python train.py --n_layer=12 --d_model=192 --experts_per_token=1 --d_shared_expert=192 --moe_layers=[0, 1, 2, 3, 4, 5, 6, 7, 8, 9, 10, 11] --normalize_top_k=false --balance_loss=0.000117 --balance_bias=true --scale_expert_input=true --init_std_router=0.0113 --norm_eps=1e-07 --grad_clip=2.0 --seq_len=1536 --train_tokens=325600000 --steps=4969
Below are experts of layer 9 (counted from 0) of a mixture-of-experts language model. Rows are named router (the router's row for the expert), gate (a neuron's input weights, with its number), up (a neuron's input weights, with its number) and show model dimensions 0-191. Each number is 500 + 50 x the weight over its row's rms, rounded and kept within 0 to 999. Numbers have three digits each.
Before each expert's rows: a language model's description of what the expert responds to. This comes from a sample of Wikipedia text that the model never trained on.

# expert 9
It responds to: Foreign name initials. Capital letters or first syllables that start non-English personal and place names, such as O(leg), N(upok), H(ossein), Kh, El, La.
router:501561547384530553577545479492407527523474477542464443495537579542482539517530509588579572513463472489497485528448520462490519505524480448597444518499519468433555435493448557474507485548474494470558402500532470551521488616475471536484484556507561458523419414552481510444526478440456479572436618495506477473497474421440559473480550502476540473475471485481428480492531486568608478539527438559487486517556541558502457533523488439484452493480516531610545567504487494452470546466489427601533494453406468623539380448481534535591450448457500489528454619329561535512463494545476396575
gate0:537522580484539520521463510476550535524542511538498524478493494450486498540484472523540599501500353505492426419485466550469490571476480496437436468521575486489566541416519564498543538435471518419497431452541531442558485474465391499501505535462480499569499557442466501476484524448535443558495526552530557511525425435448491494630571490536594451473418472530460518568546472623506503494406507448533481518526564559517578499523481467441462496470488545500507486479463498420509489445452601441530603621448495537507422558531542559596580601383511458472395585419471515470399454514418468510
up0:476472489536515364535586544515462537490584476472463563464547503614468554518497413455451495519522562525528426576416488509515510406578542517540550477519469471548510486424391537503418497523491485427473559500536501541583388507531480447490645481522508579594437504579477419602547461565499443453503485419554441491471527476594507527513455531626516463580505383445512534576531489561546455486461500562540454535539505416473487448568457485440506577527567482527514545519498537479502540610536461471454478487424424461486528540495486461527470430442469546491543457517563566535547490508458546468
gate1:539427579484485474574514477565485490490561509503469481542560598536499511514587437443516473494469444507556499564518496514422404459542520525444483539541541429506556451485432573493539406464486431481518429493439499482547484512464459466491548523439464477498510366603405554503479481501596508553555475445445446534499517425490548426520447459452483494494473540428505503394534481484534495527494533486586554533558506417539480466557496462538435472416552507529471417586487461506554535526500511561512558505485541461469552463473512313544445520387422376459496488449392613467520490539492478603
up1:491564498527431563491515514516462543549468554490457408481447462456467468453415564491504522467477505503598480541454519526381573513501522429562531421556520472461647506501490559485550551553546571585543475521472510514510529566484535565532469483549599459493485417538554587451488543473509404560572487497470536476587455465494528582552461590539478518558508432525501447470524489491495456450485448528471403421518525597523515538582559434547545522513579513552496473541480523447441447472458467405407387498469502504421494559519530597499619440490593404573450530421491517535482550484555491462

# expert 11
It responds to: Mid-word letter fragments. Short letter pieces inside longer words after the first piece, such as t(ut)orials, f(er)romagnetic, ro(omm)ate, respons(ib)ilities.
router:405618478505501449485500489477499426560584541429514509522456502471518531516609524609544546434585585541501518552485491430608468505546552477480392565556425445534558546557375482485564501535525443497500572503542490455533560510567586552499461448501516494419473467457473485512493548489416472530516474428499433419535530578501586472554538375517427447493461575587606481519435544472513517443494484528442572525451460511448579477417538471518488448526477431456500509519515511480530531519449506424518510549655554613467461555497540468535476417558455506504547510464522494503451531453524501525
gate0:393549523504466484604553384471434521552530426410538515533513535518523503568476502570457510445477469596544504522531498387594475510484454508560524579535458557523465535511496449531604471486479467519502530491494493555531541496529505492451541437519421482528495560476494472431497536369557560465454553445487552511479442491563554429526528499550474447436516507538453365469591570496462450421496455442571429484429474460498439448511596453530527405591534486520485510546508483530546424441489466510508537496555484514488465542414518363576422517441545498545414545385505538434486510588540448491
up0:533520387595497499477462489532503506510607577541490451496448562453437472505499505488484540423536560484433496483527498487496543564494458531502550575548574472498564479486464428536412548432558593455499542561586469468493427485471498451506508415495436570572517553451588551565466437530486466486458579451439443495499516570493437439481597542601493448541626466486574460398446475387404460445459470491557526420472440547568481555479498435424543502529556492514438457449483520529457434486568479436530480583437396512436524513513499576543577507454568504505466524576529455498425513539473521544
gate1:453548530570541426456484541536495572580508449417478468523613522504488581499464566507443518485616478568541452594483487520519507517450497436558444465494445514494485426504530624516567494505552530540548477570486468583595448511472535398490466514480439500511528503542502565589465449433457527534444397395541510571468512454434515493562476401507498516479516514508534510583446504471505428494407516446449489471471510418464526443501500488485506445531490469540432573577516576562533513487503502547560469469463539538528441482446403436480375500520632514420510507467515390461493356475545507551
up1:609463456485541509484486508500527537484569544479583427414552477597480638476582499493432558422420547541457527589521568570489568515520519495429437553491508499543509567554551492452578476456500510479420419558489521491572494503584433448585475415509556608441472522564473480517495540430498529491553547521531495483457417481489543465535467515516547497495469513522483510491501503600587452473431488439537453551481511557541469405478450485417469518586431454466490478532410440496485475490470497572517549519468496492440421478579459430482490470571555513359487449494384548474396411487475485566

# expert 4
It responds to: Word-initial consonant pieces. Lowercase word-start consonant pieces after a space, often following a or and, in music and album text, such as b(onus), sh(utting), f.
router:449452451486473482573589516501648490475539400558569576477545563482537472529537563554519536526519516500516575465503460479513449531573485559571452516503524477591463466433467516518487456514440530532504526529467443453442551568563508439449533524515431564481493483543523458533479500501515471411468562473463471547480560527490512471557466588497450438432534584410511461449495459535521480501493508530494420475575457562447483451341578421489618519529444530515453397631542461458472493522504541480513429497482414431471454549495483451468441416392527470555443498617447485443516495391446550503
gate0:540581551462542479469400476451498549423401404496513536594593446434482526453484507561511541503540476553422475460458498476554514385519568443516503525492507455510498492544449539490399561513382527451483489505497490405422571461469480462505477543502506495496509597509523558479484486603423544475475473480507477589395473549569547474544532506468533564523563522522519541470545495560495460603489551606513555537411458682471511574488481451503496516514452451470490528462518448559463464460528526618509463441575541478451479541500459405475507434411473424449586495519544519443537529544519577535
up0:553579504542416510484514448538400488557446517460436492459511538474504500433465532519510483466569566446483446493450550552392371532511510474576470450438462511530500477612444451458437516507444546444443509493502447547449508526463546553516443545605582556477562533484422582487487556480495573538489554474539516508463513453476402470477549542524592418506553587474506518419541490457485547465444451519462603476514543511475497493435452541540578468568496562429507487597539496458488497444508400505531406490521466397449442458534438576451420450374535467544503459497527388509469508512584573550
gate1:509484543519493458502595427499505521519488452430521527501453487440497559540466558458516546525523441445479435582596554383602433552484553567545453519475631447484473411444530515454485608468488517535529475524441534450457544544577422544473508453513532422542476499484538612504569478504492548403546517455499514515501458545579476483496445576506503500507524550414402445453558511462555512408390464440477471504517415523449490529435485422522499404556489488523508530532583514485490498409498365481538505510448456459466419498482507498476476524526503489425525560479547548412414593468430511378
up1:526573510493479501496564522451486432506511550518518494564485484516542524515550578513562551455516516538515545511499554471468527550528544506447491580503486401534587451561426580503517556507381404507568489525552508462588522551553568431514403553467486545487570484465500465481501494538428533486535562442563475518539548465433516462551513519525533439522519549511523469459501433413494498562466417519471470514541519588473529502418444540522450631469531485465550515587520489503472561380575524334423423542392522501578442500587452485537509595455502557540532456483578576578525593400507535528